Below are experts of layer 5 (counted from 0) of a mixture-of-experts language model. Rows are named gate (a neuron's input weights, with its number), up (a neuron's input weights, with its number) and show model dimensions 192-255. Each number is 200 + 30 x the weight over its row's rms, rounded and kept within 0 to 999.
Before each expert's rows: a language model's description of what the expert responds to; "mostly gets" lists some tokens that are sent to it at least half of the time. This comes from a sample of Wikipedia text that the model never trained on.

# expert 43
Periods, line breaks and closing quotes ending sentences or list items, plus parenthesized years after titles, such as (198 and (201.
mostly gets: "\".", " (200", " (199", " (201", " (198", " (197"
gate0,190,237,192,210,251,183,167,167,225,172,231,223,217,191,160,223,187,162,167,248,186,224,182,222,204,202,210,226,181,199,191,213,186,159,208,180,226,192,212,185,196,192,190,282,192,171,198,198,137,217,192,185,204,162,201,214,237,151,189,182,193,206,211,182
up0,194,198,174,218,194,118,203,192,189,212,179,176,199,206,175,174,212,234,180,199,184,199,172,213,190,194,166,225,192,219,181,211,186,212,182,202,206,201,174,145,189,153,194,189,173,210,218,194,179,205,211,221,227,224,235,195,241,209,169,195,229,222,177,258

# expert 3
Closing quotation marks, parentheses and brackets ending titles or asides, often in tables, e.g. "Misled", (SR 1728), "Derby",.
mostly gets: ")", "\",", "]", ".\"", "}", " based"
gate0,182,180,214,215,205,203,215,183,219,203,202,182,200,198,206,167,172,208,194,128,206,139,204,212,217,238,237,180,242,192,214,181,198,149,201,171,198,193,178,249,204,215,189,236,164,168,197,202,157,199,142,171,222,198,172,183,156,152,190,177,186,205,213,177
up0,188,184,209,227,211,164,209,221,216,233,234,191,155,239,206,210,197,235,168,217,239,141,271,209,200,233,194,225,188,212,198,197,207,196,144,216,220,169,213,269,215,213,244,196,205,168,213,193,214,201,219,178,189,202,286,213,208,192,189,131,214,185,228,200

# expert 49
Inner word pieces after a capital such as P-rot-ests and O-pen-ed, plus percent signs, Total and Majority in election tables.
mostly gets: " 100.00%", " %", " Career", "resident", "reat", ".7%"
gate0,200,230,169,231,215,191,206,209,208,179,210,245,168,226,195,222,176,173,229,147,174,170,165,192,180,182,256,154,201,170,255,218,170,223,228,209,186,224,200,234,250,215,170,152,184,187,184,205,183,221,207,221,236,241,208,174,180,217,150,217,207,193,255,185
up0,191,231,159,221,219,163,273,225,227,192,238,218,219,211,188,207,156,167,211,256,216,229,199,182,180,193,178,222,221,174,182,191,199,152,171,196,177,154,267,215,239,176,195,184,178,182,218,240,210,204,161,183,249,176,207,214,223,192,231,229,207,210,224,179

# expert 2
Commas and prepositions right after occupation or role nouns in biographies, as in novelist, chemist, or assistant attorney general, or vice-rector for.
mostly gets: " actor", " actress", " writer", " architect", "ist,", " officer"
gate0,172,194,185,216,234,201,168,140,200,180,241,199,147,202,230,192,127,184,213,222,166,206,207,208,257,191,171,277,188,223,229,186,159,176,184,189,198,190,167,251,173,180,206,190,138,191,191,180,188,204,193,244,219,218,213,194,189,184,173,177,197,191,156,181
up0,170,246,163,224,235,196,187,199,257,207,234,176,183,223,215,174,164,187,241,191,200,182,184,224,211,238,197,216,218,205,189,195,197,182,189,162,155,223,234,195,190,199,166,166,168,248,206,178,149,195,160,242,289,220,175,208,182,223,205,203,158,230,240,209

# expert 63
Middle word pieces in rarer or technical words, e.g. it in monitored and Epitaphs, ul in hydraulophone, per in Hyper, omp.
mostly gets: "part", "vel", "per", "elt", "oot", "ult"
gate0,239,200,181,186,185,172,158,213,226,198,138,211,192,186,143,206,181,169,132,164,165,169,165,160,182,195,143,191,215,193,214,144,185,229,220,184,164,187,156,198,207,208,239,231,191,249,192,208,168,189,221,230,202,152,186,208,186,147,229,182,212,127,193,147
up0,173,177,187,210,186,164,208,211,200,219,158,234,227,189,234,168,202,207,228,170,235,153,168,183,274,216,113,220,241,188,156,137,239,179,180,195,172,243,239,203,173,224,254,199,213,185,169,205,214,254,234,217,223,160,141,203,207,212,231,177,188,223,196,191

# expert 44
Prepositions and temporal conjunctions after a verb or clause, such as in, as, on, during, until, since, as in released in 1995.
mostly gets: " during", " before", " until", " since", " along", " at"
gate0,226,157,181,176,177,140,205,167,241,214,244,234,219,214,160,194,192,166,201,156,291,236,212,184,175,173,162,166,161,175,210,213,207,236,223,195,214,179,156,279,247,171,187,245,148,223,179,195,213,217,184,195,172,175,172,184,185,221,175,204,193,214,197,170
up0,209,228,212,188,196,155,203,217,236,168,250,232,218,165,172,227,233,143,182,207,195,221,202,213,191,192,199,187,181,191,214,225,189,261,240,174,188,168,169,221,252,203,209,212,186,236,181,164,245,202,268,184,233,144,198,205,194,186,206,194,143,197,222,192